{
  "n_layer": 10,
  "d_model": 256,
  "n_experts": 16,
  "experts_per_token": 2,
  "d_expert": 112,
  "d_shared_expert": 0,
  "activation": "geglu",
  "moe_layers": [0, 1, 2, 3, 4, 5, 6, 7, 8, 9],
  "router_score": "softmax",
  "normalize_top_k": true,
  "routed_scale": 1.5,
  "balance_loss": 0.00447,
  "balance_bias": false,
  "router_z_loss": 0.0001,
  "n_groups": 4,
  "groups_per_token": 3,
  "init_std_router": 0.0199,
  "lr_router": 0.000195,
  "vocab_size": 8233,
  "norm": "rmsnorm",
  "norm_eps": 1e-06,
  "tie_embeddings": false,
  "optimizer": "muon_variant",
  "lr": 0.00273,
  "beta1": 0.95,
  "batch_tokens": 32768,
  "seq_len": 512,
  "train_tokens": 289300000,
  "steps": 8829,
  "dataset": "wikipedia_en"
}
Below are experts of layer 2 (counted from 0) of a mixture-of-experts language model. Rows are named router (the router's row for the expert), gate (a neuron's input weights, with its number), up (a neuron's input weights, with its number), down (a neuron's output weights, with its number) and show model dimensions 0-255. Each number is 128 + 32 x the weight over its row's rms, rounded and kept within 0 to 255. Numbers have three digits each.
After each expert's rows: "gets" lists some tokens that make up at least twice as much of what it gets as of all text; "comes before" lists some tokens at least twice as common just after its tokens as in all text. This comes from a sample of Wikipedia text that the model never trained on. Tokens count by the router's weight.

# expert 2
router:091140129158184157140091077116116067113078107072121177179114112090169074161154137111098176109175120129153078134088102151138114149111138148128120172117140095070113168069159122121126098163064087169202128109133080145093154162113126114123145141109105123166108161193170110131172058128126141131130104171133125167058136090102080142162098072135184050132123148170148094186092149128131122179091136108120110175170145058146190102129203082117033127177115145130145143137115117131114151128141147141140130117131109141115133161099108127229181081159162169134179088093114158128121105139150101088081144097152118144106070085090098154081114093148121138167111146168103158143137136157099113138129094102119128156089109106122123156158111120177175087107146094139143152111153163142053131112146170
gate0:105120131128096140102147165066122086076124149103097123118095172133121160181156133167159176173162140185154122114109169179143151132134143121111117102119081133086113169118123110125149113142111092163154164111043145183074175104134124102118148088126096161225181098160124181170134116149134135162083045135173145198139152116098148107127130180133159155068128165070148147135066114148084111168163148090127176175111119152146141109146165126095073163162151147110084118128133123160113141166176167157129123047171125096082060112136174167161179149115148114174157065154130107078123139094106122177144104121122099122134121103074152077120134075142108176115136102121091150045140146104114185123181107162151139121104145079142147114107161182102151122195095097098125145159172091136110138147159106
up0:122098215181098143102135065110112108122138141094117168122111096066125065165164136136163170170076143157128106149126142177133112119107122113119141137127185129090083192165120150127089167133104151131061137111130138179113184153156108060101139093190118158184162095124081136111131089081233130157160118106144166173111090122114160121135111095101116122109088134028161077136146137146113166138152124126105083092079124112125152158102131145092117135164060182089136145127139138179094053102183153108096110102084151091136125134106126147134141127170173184159136104122130116103173168084152136061179194101116119134164110149089107126087159081156139104148177117154106131056170123087156163096126074121121063095072129116138159098154138156145090130154137084153149156120105134144123107114148156
down0:148053101129081160100135111113116158161077105202129100169071149157188158168143098132158154104122128055122121110110183120109126174064132124138087134181134153106103151135151168153178095116100136135115123089104137097117106161108108108124173145127136123135073138109148149110140099128114100121151097127114143121212109166108116163092117110081158159145132134113080137142107159147107168113145145125181128065122118067196090012093164114124117087127177133135120104152086115107118087120124114084065073168161122152113145053195150088113127179093093075105153161146178129168118141145095109112148113109086113156126133102124180147090139116145117207106169125062135153156108123117128118058085134101140145175107106101186110137103146131078148131124089081210105100161133098194160161107137176
gate1:153089108167137135117165095139104103127053151110168094138099136090125172155087120120147126111160122119144088185206096108135123145055118154142082118129146077088150122135139118102160137176099127179132107061180066145066093130160142116159118166147133130143159114097199100142135101135186116136108152123141169116158112128119014187150133126159152055179120132091113105171151087064109143145165135108072124168149159065091132146125195153146120127126136127136155118138145142128084122158122082116204146082186103127122104121083106128165140117204112116129175142157143142173109105143132100116132127085149070169133108144121092122134113141105097132157142154144078160142106116126106130182142201138136113114110087144132079131176075093166122124061077154117095129048108171101076207163149131
up1:112138129130076138097109114101104144090073124093100157088078118131129107123136135133097131146097143146143130121087110212165153178095145102144151069144134119087180172095150095189120103134096144129087116090086120126132158081141139108129106081150113154123070112122077059126165135151121145129159070092123148084069146113122167168135128109203104176084106097146140096111137214186112182186110068195114164111107169122073109052096104066046176128106136185107144113138099097107132106146111170116119023192123103113089095180138187126127138130131070174152113148121124160128103098118167128086139146110147145136119169142181116107103108087158100150083107100131130098140095101106109167090140094151124146195121144145136115105145108158070140108126102124131086178158101191110106130175137149
down1:154112089101123100111072137137106127130142133127126061038170172138079168106073174130148196106112152150133135100056110180133052157169167157153111129144166120075160121149167056149150153142153130127117124131147161183130167155100143128083104155083124153165098153143106132135151193088153116107108134161166041143168144145090166137157156145138082170145135067107177120177118089133101052143128112103138114127128129149128138132138143127075132099120152159120142141128129158135152145099151134162150114184105199169126108125117082193108157119145134105144121120177169156149108138099177201163082162167046129159088106086127159101156149075145075125142166118134123118167174137091118136105139100099170109148198147080063150136156101072122123089108128130079099163121186090127163148144196105
gets: " ", ".\n\n", " c", " f", "–", "%"
comes before: "20", "19", "1", "2", "0", "3"

# expert 13
router:069179162141139142093195154105116076219147187080116233147191082047202059121139137156138087082076172179124124115128072167200146130093149140220104154084147122120147124104161114128180079209113096132121125154166157122112093163123170095098142152076119094115078108145129149145136129134149143123104118139130090177130116118091089155145102125164136094143149161127131135162090162145090104124085158127146096140102122126149142098175111118160110117095108158125127132118169090101110134116134136139186120096126114140090136141107100151216159124081132157156153114072177124097107121207132139127124194117136137168141079114100123098127102084125148109156157133110090120146197126144132104155048099121146152151081101088118142154127133103177090129137159100095117114176126099106116129100149165
gate0:160119147149104148121136172092169200069130185085132076161140133093156067154141090203124136085150119089118065150163136178122114148108118168188130127130150107132133167148176177117146136111113079107095139085114112158136092169107164120109150165110073102079133068119158108119095130127150131122085148071146124183171115121105128091079140101127093087121053133120133147164133167169189175176168137079137070139135171091097170123166133091140125085101057072159144099155150094177108129120129103142146112178107142120081114153116117122113142149112176135103147110104172089136094148095128140098153121134130084122123187124098123168102138200145119132080165143090064111121073142138168168152165139111126149140117118145191179123138130138176166068146132173164161072148080166086153154127050196
up0:145122171104155148134117177170115167133121127067151135079127087159107085080101152129152113129096133122123107142133118089143108126124106099203135184134177124133086148130148103088178156117113091090105136122142150138104140135164099164087098136148134092082153110138133144092124145092178159113125180129090139156133105118106137159186139176130166095130126115124136114141155119142146115134152135179106091096151072098083045160135122102089102076168065170103170127088119123168156104154173104133104098169075114084085136192178180131104080174123135110077141112143138117103126163141114078156140193160120059133141143109108152181117112156122166166106179091122103110144096109073105117201143079096088143141217129120129145125094190114150137105213128093183142142129131138130188170096146255
down0:127158062078121125165180102105058139131174125077156128132121128097147111154145136148076139075135138139144121101182136103102083085134097170139094089113130124064088125093103209149100102137108168139060116163152161087113122145127103107066191108113140101134065161127156120098152121115113053089108135074146189084123153121073150107115179139113120141131092079120156136189134139099112114122147150098202170150118130118166124089154172124101118169119147094141083128155170083131136197107130140153107111063131131119082137138093138147130148105074078163161155113072119124110135086113102110151177142142171086148191108113114131094140151174124157109148161196185117157165106155144126149091130130176116123181092248088138163150110132141131055166111150168083135115099143146131098101067143095
gate1:126122087107125121083169135197097175151132135148136116098061101122123132126129097174094093100119138162157124102091130102097161122129126129149101135077125118144125161090114078060061091153143165146169132166125186084125119173125128104119173136158140073105147166170138106113122138099161180129132113193196126204153146134137173185153098116159161176100162152176124149110081134163113087171106153107111128100098133164120138125148142113136128115158070134127137141164080143108099126094155102095161104135108108122129144141096168173116054209115121130088151051138094154176084105132152072130115127055107162176176192159158192057131141110101131115139129117133154108159112057131164046155118204103218147138129101091181115141098078173125110102160131096158141120134135116102155169172107122
up1:143161095138113157138148108124089121090087159125133147167148121119133081104130107159185176156127109143165116055134090161152163116121150137166092095179141075106151105085125125085112111149111080120116118098133185122151106148121116187119112157104187105063115112114162132161098104101117117112125143157211108105108101046072151134162133080145112147088159123091148153170195104117149147126142164175090101158132122123146099104082232153158144181133102229098164106097173138147119179118149131160101177070121107118098054131108112149107136117084111161151072156121138094142126098139118078130115119133145107122140132141190166174158179082176139121118120171183117145122131085119128142075159152215126180108162157145112090166123116188115070095169158138155085131102094075073126103088133086
down1:107137163108128090109057089100102108144175105177132073112110123128144115146130163157113148151119078046152195139112162172098137149125135050103147157071102107095153115112139099148098173160140199184182138132166142123129102140091151121114101084181132130105096111097084148163171108168124100118115103178108172174145125089160160146140130143115149067106104081168103127125127129169145124117071104161102155133127124125095116100170121140123168102109138152115116157123059204130135177174176079072145146123137135140082071130142113097111142116099147135095149103099163078170214132144122130125085070097180126141073113120107117109102070147149182147097130117110100139141156080175106142141182114104176152166218105161116127095158146041163152154121139124159117106193112123203162148168120172
gets: "0", "1", "2", "3", "4", "20"
comes before: " |", ",", ".", "–", "\n", ")"

# expert 4
router:137098124097140069086148110058095135163190159097138112161105089135071158153128056174125141155211153180176132124211122154090000147121131140113132149072132111146117103110147174097112129126159111137100126127174126113125173136198128135141215240123121111145140153150140144133156128151059140086129124127169131148130140127101143140118169119144142108126077124151127071132104147129136106136126156114119100136255131102138129116150107118125135115159122161130128138184084083127136119133145137152155099136179138136124184181124123160135113127100161109136126135110128210118102107162137159093106128077112145128127135112113126147167117124101141138148046152122099159160145161146120134116144135149140149167131117121137134121153096159153081112121100101114120057025150081113028123129133145
gate0:153104103079123063188126161168117099160137086105134113158126086196100106128126174136172148170114215179103185092177111085147137130118163145094120136102097124124111124104128123197081122091155155174158117152112142122109162131111080124135102144089154130151120085152073136088100141171126163128156104137167141174090079178115130118133110045138155144118106139179160180141112175118128101140115087141135108197160070116113068122173144114128146105161138118128154132163156083160130125104117110155124165155132099144113162116147174150130163138085147099161076124130139083104145101050130100106159081102094137151110151061103161126151149146172159192138090156107074079176110135152079130165104167145063186133102178141081129068144141089082145109166194128140176197108188122131121107125066085
up0:126172133151164193127155124093131168172136169154130157108090151156104137112107138107137189127112088145122105162081150150138116143104162141112124164136147097115120144176112090090141162084147232147115084090157139139103080124131143144151153095148189142114105097183065108121146143173119127096125112104131155149097188145192145160132109142162166130158137153128194067144180129155103098124104118054159116132110152139167098068102144080131058098130113091087127182124131066135127163136155150175073110102177134130074087104097093128156100185105160098083110130103167136166176144093121109105072145121096148069110195186134084128173154099082117167072128120161077065193113116137139107084125134129108125155131070147151139083085157178089107184139168126147150169144083175096143105157093169
down0:160149142135142072156131100119139122064167069149082124201126092108130136073108160113096156097150078133111131130119102133109093163146139095151141118183113137151068127132129103104189103171087108127101153139120100240114139173124143115099146172112110148110133141191141154155103061141107098164122049095153113114112116121137117163143125070154050105165077086136152148088139158190135141121135103135151107103119157190185082133140094136159148145189119099171102118098095131135146180089150149084115138146166149096041150143135123166118138109135138149128151103122146148144112150085122198089108124127143094151187176061138104079075062159220121138135122127149128136124107145153082111078169181078182059144109127156093105139131160095175126122134126144157068160152098104172157104087144116
gate1:117158046046117080092147147090144128118083060182073128169127142094118142093156104066051121128191137095083135089120153102084120165149086132160137185115099125119098148126090145121108143101108138098126152180186158124072133053167089120133121137138092123116115162124206114126127035060177130149118162182140130134139143101117150130152114118136125091113079110197125146115136115144096095087112173124120111163074143093107130107132077178107154103127173089115168131187140132144127116127146116128102100202082071144158177130154125192172103158107158142146182129158140128159100121117148152153088151091176093135193127114156098138083139152093117166161095138167067119108155184119119114155156120192117140153117084134115168069179139191140139102154092118147122157118150075142126114113147109
up1:116095117182090050125187117144182142140117169143092158143149172120104110115108166077129074121111120142133164111133193105145175113159125154084110155097106098126197140123117148050140176104102124129124182101152173136126117076058101077133117159137098124175056162149092169177153151136149116136148071143180106104165136090151106150119165142118099150142126146098231111073092136135168174161107132121100130116125105119139141041161083122105138120114148144096126127096101191112091104066080111104116134142151155161112138203149146183130079148065086118100100106126169127183086188105146135151120186190145119114142105149125069126143159098142174101181122130181115142161145142134121101191155074142116129132123115122116112140140136108104123061160149162101093070091147135127086113140203116
down1:088132111138107133107151123114180165087138182087071169135160111104164145164082084098159104120100077140131135103070122105100097156147135078134097130090171096090093116111113095118106153202083120175049148088168175117090069152065139125100144154127121127132117089125131116169108061115177086167159177135090120104151139138080152194112103186109123104109143135122086124214141140122190117141133157076122125124060163146172096140098136163122140136204117112154148145091119163074100112104084113106126121084106165111085103167093089160136150145174146137166160172102172089184128072136092165150139080131123188136118135140119165115152107111159104185128106174122115139147139136093072164103106143089197119109112115142130131061073187134162209086149127142123106101150090133107097170098134121
gets: " and", " of", ",", " in", " to", " for"
comes before: " the", " a", " to", " in", " by", " his"

# expert 7
router:151049088149164155054135159191097134142125086141176145126173110098188129164187089097130130059108118160152067145124132112164088146110167061176102122130153131107161065130100103127104125128101077159165123135117080154156173142167122062084095134099048129164092160151110178155181098141083147119089093142145090118061139095100093141116091075131148122128090150129165094146133162143111122102103166100151113151200077164118119104131106119123137107133081180170157184124140130107118122124152111120153067111194067169108105134103122146144117100104151137127176114115109138093115097153150192118135131124170080171128157137101067184177096108090086189117123169176102155163160158125115126130117119074166117134140076086115180160190129128153119119099200132164154095146164094160121146113144124
gate0:113116143155122146147158151154135171086137128041126101137121110132160112152127115160163102144122130203164092059155139190103082081166139131151139176122144089114091169123151139124123137159144141128108164144111109123118099175109164144104189141107047141077174142082062112168132132142142165056101128124044086083081162128107159128149140182128137114181128145091173160107102103158131091132123171166108095153093115096094120070023055162140122096103049104116123156152137071082116095153122102130175144143127060168109099106138116156201136125134040135124136130133137161153172162174154068145093080160095112122180108067112117113132080137127105105128127152136127067121144076098099144112167145086089137128102157138118139198114138107147115146126131113194124116123148115135106103134149182
up0:133122023141124106139111143149112070018146064143129088137118097156127151095141162174141109143150094168106120121089127095088104092184230115169083217109112177111143121120106083147143135121147127129154109137070169141117102178155155155114165157121077162137119152099090135137172058169139157106138141156144129118114161104106059087203133091110079089139131150109127111140144108117071080135189189176131115157140115142097078111193085143108113107093111182131122149127134160119153147162128096115095141090139105174104128106137141146088160148141121089144160140169137151110178173110096135159075185150142130139185105122174096172150203112097150118145138083125139143118138115116142123154189189118117157123133167171104117090085130102140116160124119123142171179139167180133089082135072149
down0:142133131148081150145136163176158130115125099070119166083097129154064122113145124170024140138110176114153137160189115149122135132089128113072143078124143094121162141100158145137152071206116137167138106156167069124127148085122181122177071089149064114170124118147077107110136128078140075123133128113131108124108157124093107118135184074150073143152176067120079135164098089111169142122127123097112152153181131139132129138100107116156161096141109132131147111121156125092166187112114251142144149162096136114122110155172107133158168136142095149190077147120110093153160148185191113105178170132147128088088147160105132117108160124096143116171131198085096070167070189144158173158093190075088157146162127168155166117173145126128144116113123152095161152131116059155126151125154122
gate1:147168116132141131120106153114146121083103057148168085116159132103079086163113081140106101120106147195158061109125080153146070126092186140142143105166111135123172112125103162095138104128152155108110136129158096148129139169123189105113110174136062103151171165086103160152157114128111115099117180127114051141097140145105119170157184150124122124108144101126114117116131139100142154124096116070097129123129132066121068095105128127064169111100149118193176176166135129067108196144167173119188139128089105136114139183100114172176136108104039206149148102125084107154122153142148116160201147157169111164215146159128110125164124083075111103053152134131146157084134119155117160116140106148179142102170098114117103131110186080114080154151128178079130068181121096079116117102150079
up1:116158169139117114129098135086124120098125151113157139095163119106111119117133107181132143136118162114142152164090146169176067100099150165041166158156123128062168090151092119126106078225135134119132104118092113148129165123130133075136109172097134115116142150082133208133183104102100117129128136118154078065115146199106116115138123136143083156115089131136153159075126126146184162110112092087095124100164128140129068089137137180088106108093102135164164113175139134091105158136170179050138123096112169182149127174112143141107116115078059178121131132108151091147164132187125154140174145198136094177212120208104117123124170123127176105112135137186122179140165132116165090117156070159178141195110124097128102168133181049098086155135144117093094086161130162125117097087140107
down1:117096112139132124112193097126079108140109017079157105139126115124162145139083130091133167108093154123129128188087175148132115053167134150132117141133088141168122158125135137114097155183111167082122128135156137107158133140108160144150179057122086157120155163136127123079150134113186113129138109121155100135126127092133170162111073163133144167133063156121090136105156111156169114111087093071115219175107080156073058163134191133100144150176151157132110099091109150130127159086118140071085185120146083143167120151209139122162156101238101147063085144143099035139145147118144117187118078116145114149109143128160121130137164106137118121098117105138165067096091139132149153117113165160163127165130096098149117081142100131156097152088122140126129146167116138102152074164091048
gets: " (", "\n", " |\n", " ", ".\n\n", "–"
comes before: "-", "|", "19", "20", "==", "The"

# expert 1
router:141128133179145179174092135139105106144128134089158165158159076063184150135139163092078129103141132142150098086132104170191118143128141076165106164101176111093145098095167162122157089148122116151148099149145130171086130151136139093084105124109107083166105178153153173186146099152112160102081088175159127176119134112111093140167063077163169109156128153132177104135117162170100083168117143085115084142137103116150174085131176112152099128147098126165134142150128126101100118114163158180163137076121095171112163170109086189189145073107157157186175073086160155078120085133167137079069160128161104169093094089078111124127081105065086155135094135121103171159160159175130114174121112091155139154115121078122133156141090065157185118098175084153142113093139096138100183075152162
gate0:111136098094119166133103164155102142095167137154157181211146083104090135133094186156125142104092097107097050103083071156153117150150168132131163089124121112142100158108134110121148079146145207105041109155126121131113121121145180127112150111096131124224150131125153162106084089093100131091160064099126082131126109086170109076132079073119181130104098126127159132136144128061161140086131143120098148117131088147191170183136128173123178042121104155131146180125143103121112072138164169159155224118087105120147128124099141174171114142155184064124087110132135156143078101103090130126150104100070136135118149118131086148107063067118105083167125164125117173154134095118106131156070159114139096144175130166163105085147096076138142154065098118150141153086129117115106119105104157
up0:064107080101128117159132223166161129077158099114131123117082095111124179139155154118146096072117135129117099079090106124131141127160137096104155141125138098158080197132115136128097129113185179128134091107078127118156133127177164136171113110156152134163096092082168144130136135130141123121137112089129100130159157064170074093141108076095168148102083118172137186095147182084159136159127116149138129098149077144181148157122086116166160110169146145172152175126103110143152133141126156120158205120146145098084087103130105133142159134109128107155107091155188186097158111087094138112116093121116131141132158159182036134077077125182073070109138151096143224119127088111114093133058101093191117122173119153154141140144113098082089164138083161125105182117089142119080064080083176
down0:077143144154174132146121105127111118117152142135100155148150143103114100155075109123115090129012150197123109121136174102157167132140117147195122098131123138128090120167175146110124158183126180181061094118100125113133123114193099196136155142170199190151153127152082127130146127123134120138121097117081218070164055181136160133090196118172147144104116118128145159165145123151146100093155083149122119123096073141125177151067075176119117145142159100120137079173161087138146136105134114156107088071142091114136132132157140153102121141086110074091156164067108124173148115122172073106190136141160158162140154118167106135080143052162139125145131132188161116082081090154124115141155115126140138133162164179149148125124117154164136172091116147107119172078084136111215071117109136
gate1:152151152132096134113111145167117164091148102071101119177103098126122117136095146119114125178147153213084167148113077107087146164149106141141163163114164078098192106148133089086111119097131109159150101137171167130132134112120152167102166113104093151178154133136151124085171125067061138201108159120143147104111128035114171114168133090138148133132128094192159121138107157202159089163138107104157180107217094164130091181148106111124163122169115134130147090186072110099135132137222113153097118063086107141081174110117131124145160097133094133157153089176117151136148130116154148163073163136143149082136118142135096159158118135063129191160152078103107155129105119099123136148090106149070124132130139143151147083168145087140074092151094142113140148125024097186159141075093162
up1:173178156175094116140118186077165125147132137134086093161140056141179126169087143145100126125099167115180104110100115116143180081140130127102094102105082096165175154132175117064095146094163138116114113121095160203097100085126127135117115149140113093154150172179172147127132115109152161103144080041136159095123192109141110132060062118111164118189120076153121148173137097121120107098079090143112125107129127070104177111122096065114126138072116111083119079148139147122172106148121173113073163156167084115175117105115129179130072194136142127137123119090149068082142140107133082129209148137180173116117150111046173066190082186136147143118108137156125145097104113141131167143136196143123175151153132091166135142114086138140091116161125084104110121132087126167163126157142105
down1:191092121163102099126127124147143193182117117093129162120193132129145132117118184141123144133144130120148138126124083119148128096120167114146168081143156124107159092090138146104167137112144118152145124174047063147128099152147084196069149111103105140162058126090096109097066113082121145056101077153162146156118094105172154173142130117158118159116108098079120086079178122064055129132070157133133118112084128099115174111147178091143046118124109140142073196155097156159078116112116108122188168136154173132112095139143050113107130145189167173124112112118114139174097118154069121084102201151103118168154182098144154158174097165139118086124152148102106127144183054146115091110103173124175135101142139122088126129122138183140191110117144108112074096106101129134123161064126133
gets: " the", "0", "1", "|", " The", " D"
comes before: " |", ".", "0", "|", " |\n", "–"

# expert 0
router:080121171152104177118177142136137080235167113129159140132188073077150146049152174097111133122193121157153135072191085101126141159131115121101083165113160110102136140083133158076143113088079073121119070217134071183086199158196158145136210090086134106176105165125147167133175135120103165092120120153132106136114173105119117158122077119153160087133118144185157149116094102142093126120126143089124104140128096098140134130165173082143095125159084135139141111141199065111052141083155150132122117093104071127102140150118117114088121108067153109144135116164215163076118129088138166098112148136173121149087135107154119170111129137100107148162099153169122171153091127156122118142088139120182130139171131140115154138140126111130159131129127117117150101141161121133157185111190157
gate0:115153120144120104104106137128175109158135097168111084155176129129197043171160173128129107088153155172123178141115093110106051116142167181169144099112090153137148091102101126165107114161126058092138079141117139158133097187135092161136150108070093122131136148094151105157075080109160139156101140092140109054152180108073116154150064175129134132081163153161068150098092150166124083174083108184075122083178142127131054094156115160152120101123133201109183149135160156077110139091127159085123118094105101116147110115141104159076162095125118128122132127156152127099084114189155176151135184098151143111102218148144108104180145206135112116135121183161135182150155098161138165138140125113179139141167176129121104114159190111104091180157112082101146146141129134151128101142099149
up0:130098119071141132135085183158095122051123086095137124148106109112154136162076083171071128130156160146122047102112103143086093115133126127128162129108136138159069140126124124123065128167085154113175203121140151109148185143118127084131164146158154070110164136117144078148198112179141096126140122151105154150145124126105128091172145067097205133146111178139137157194111156122160144161090131141105116165151110158135088155142079144149104098160116126137132135046093080152193162124112059131100113047045154154141110175180123110144121169103129174121175137125127130149150121138110129192059078128094109082108095119057098123111123087094137123072128112171135160150185099105097117121152074129097100087168122193114147117173093127166120067154158146142141152120104191119114097113091131
down0:120102157119094168180147113126113141141162152145154167101107119168122103090076141126136090108156098116168160106139113093150162062121130122065107170098170094095147157190194134126102124101151141142125140142128075125141096090138106139135155067135153181121165144154125101118088173079135149130181149111180112128166164129111159161075121167166130153111175146119116159119074097161178083080122171114111078098115164102132129117125158147114077095131105059170125119124113072116135120131134193193132099158109150122154087109157115091106036124111127096156158168114123154160112147106174149043181178193131119103135111056168189105084135115142081108135119125090090097137119097109170142080163141109073188148123111142055118206115163111094104095136060138078119076202112097122120156117121134
gate1:095181119084122213179119157171089108207167170128191112121040116117146157156149137138154148093128119101075141093107093174121063177085130156107135182134087140149157174150182147133162116111211097138089115204155082139083074117135185137112156102073135101091141139141112131126098113164131157069116137102143100105158144148126104081139126141114155155143129132203116064140127114138077125116132100160088142048101114124115105115154142072135091163109102089128165154127174158143084130107085095118092066101135150108148193098072130104176120153169144125116211123143088138156175169145137105097119116154098150120128108087149141136104202107138129160088177131160081117128129148105122121110086163122112086137157157123169104079152120156161111052065181123124144124157118126140159117147109137
up1:150110079144125145126160114121080106158202150117167131106109113147093083176112169139114131112150078164074157126133138160133066200137104152123210131165034074172184158141113080129129137134165103132108085116135163104099104117175152139045149117149155074153157102169146158115094144088131124117139119086152112077159142157189121103161118089124105099052137201140081152194120127167170135112084142160123145160124125122146126103180186044115134124160147168107135091094168095134117076106102131127100104067148099103147157100092122116138153129168150146122175123150075126137161115122097100142082074210154153134122164107097140119089188148096115143115185136156081159100094141114123185142093175131070133130129068103181107115092140147123140084090168129122097129115118142108181102133116177
down1:126084159122159181158075131120137147140157150129114110090187146105113123107150092114118130129146127152112129131143128105206170098134111147068082049152095165091112113111173125100106139162114135138153125165105086178130122134147121089179133112116119183132109191134119096146116098111106154123211165125126190148145119146172130182146173172071072166135139089121086077144175154135118114131149162133078101049115155144123085177126108069147063113086137130108068066114113099117038093144142121094148140115149164132088138096151120077154127126078153123122149160104094083154152124139091112112149111120113117125167064173155091115137150088133159100149138138077089143151113181053081089062165084100153120184094170142171038154102153153096172116140116184145143137170142120119117113188085153
gets: " |", "-", "|", ":", "\n", ";"
comes before: " ", "-", "|", " \"", " A", " —"

# expert 11
router:059091149142192127178102074099137129159137188103120162154152093155091146131149146091168063189112143149130121137137111152144100148095137106101094147045138124117160147106187103196149100106152126176113079102180124162069088140144155130068074213136107103145135198176143143092142076154070170066091132139146118130045155103094125151145119146143128099127137136127097055132119184143095110156094156089180113143100080092156151119111116109146063080103087179130149124104120084123146163111128156140187091083135140133108131131090115125144124090119125171174159090114125168086115110170147083117120137124135104148117156127090132087115097105136040171104122119148087124166157124165116086140156079090107163155205117095129149162114110053139133099121142095128123066113110117155065145128130144
gate0:086146183159104107078101121106185139154108123123162191123108101172200104091122141110101061158104135191106102131139099115108136098057086118119123105088176130120159075143189103116055107185101147082163136131092126165095107155088106138098099123132111089154118149149086140109129134148152111132121107060110158065073113115144114194103138096092159111118130115139123136097143139143102111145152129140098136172155083178129142088134095119153093119129107135177150086148130123102096115094087146147198074078079093130146127222153148111145089158140153132173094139174147140048089102187119166075118091153108162136158125097173135125138161177177096133130167133179143103112152155152110143125127154087098160142103138172143091076099132079118174184066118084136138098079176125079144115080161201
up0:117135160203134165088110103135196119037157188175085122161180188115124129137163162125074096110123148130103173164104099104100124097121119154110140126098121143131107188134078119141102136115119118157128144125084140104147105157129076102074100182116184109152192089119124116124130115086142118138162052103106183145134189098122168114124159168140138142098140113116145105157077162137096079133138184123082105121110069142164087123169116150133159140163117157161166132103096140119179102090146128156164100124123070077106112151189131193151145114098121155129105091171138128080126129127096186128135166103079075125159196155162194167142105124144087179114154127166155078200180150145131141099181137132127128144059119152089159117098112139072159162100105136081125151170166156156041099117157161
down0:122153071081162099122137116176081144145081165154104116116162126145108070123195065159157092137085158119142085139127151133119107132117191134214179165111103143111093128147124076112140095087112140135114096115170122096087135165107148077157156124153146096124164077107118107198176175081043126113133112116095117110114119107113127134153085148162071158095091138087093150119167126149175135148125116098155153118166187118139080075082116146095212125153056138102125112111101205134140121113067114124150095175120131142115117110107132180154133140109193109107180106170103211118176159122137155166131109132131160101168104201141138106133111136070085114156136107123083132132145112136082134163131091123143157110079105143149144144084167173064136159134227087141094117121127165143100083172135170
gate1:126099159164142076146140143129095131115133126127053191173166107131090117140161116110188156153106138088131158156135111127200101168127115133102157159134204057170109088114124132176116119136147108184106109138118137150090061160078160163150108074108134172154085112121116143087100156130152166159168102144137144123079126115153148139115139068155187112055111121137117158087118103144138134157081106093148113101156171158130105128176116109087170102153102165123133076167091098113158096096076107076100158144139111121116102116088084116112092132053106158167135172130159126054102093147090101120187136115112102149134099103200184114086123155046082128099150120179147095189150108123146089101135074136155131160069128127103121103108101122132148206079169155086139164153206121116195104103144155
up1:092115154184129070135183110125095134118090179137058212112181132113100161130088169094044074109112075127096125111100122079166122095126168076112178064095119124123114086134144112123140131112140146112118123153096151181144129151162124111150088151151108125120153119178161125103158157112157130131114037099120149170149100104145128100128151107160153143116112116125115120105095115146078116147101101136137197169147094161121125165155179122121167161110062130096163061169166123101143129152090157093167173165098185135118099117138106179105086131088161087171099102111141155086095143173118101171139210128152158118121107122163106124130102106101063128091128109169086079137167152086123075114081115151176126109082088153080164112143136115130098233154128061110152201103147171158158154120117118
down1:109142173103180080125136133088138108124126124166136164154118132165152120125053126173122092136154127096107116123195178116140147214140098100136142156148093221164148138071110105103068037080134157111082100142100160125091116181112129127190141088124188128046142137132126122079115145179149111158113116097078098139111130164113119105114139186168147114093091149088092154167128173153114142139115133159133069164126144151135161086106142118191167079189164149144138080138093153102110089099158156148092121065121144084138105141087119144130119140138120097136150168196104077184126177118116084129156174124150127116061167131168106109163106127093117096108185150075118087148088117192100131154100131123142147099094125133111148115134145118177166192184156107098093156142102119052110107190142129
gets: ",", " |", ".", ")", "\"", ";"
comes before: " ", " The", " and", " In", " He", " \""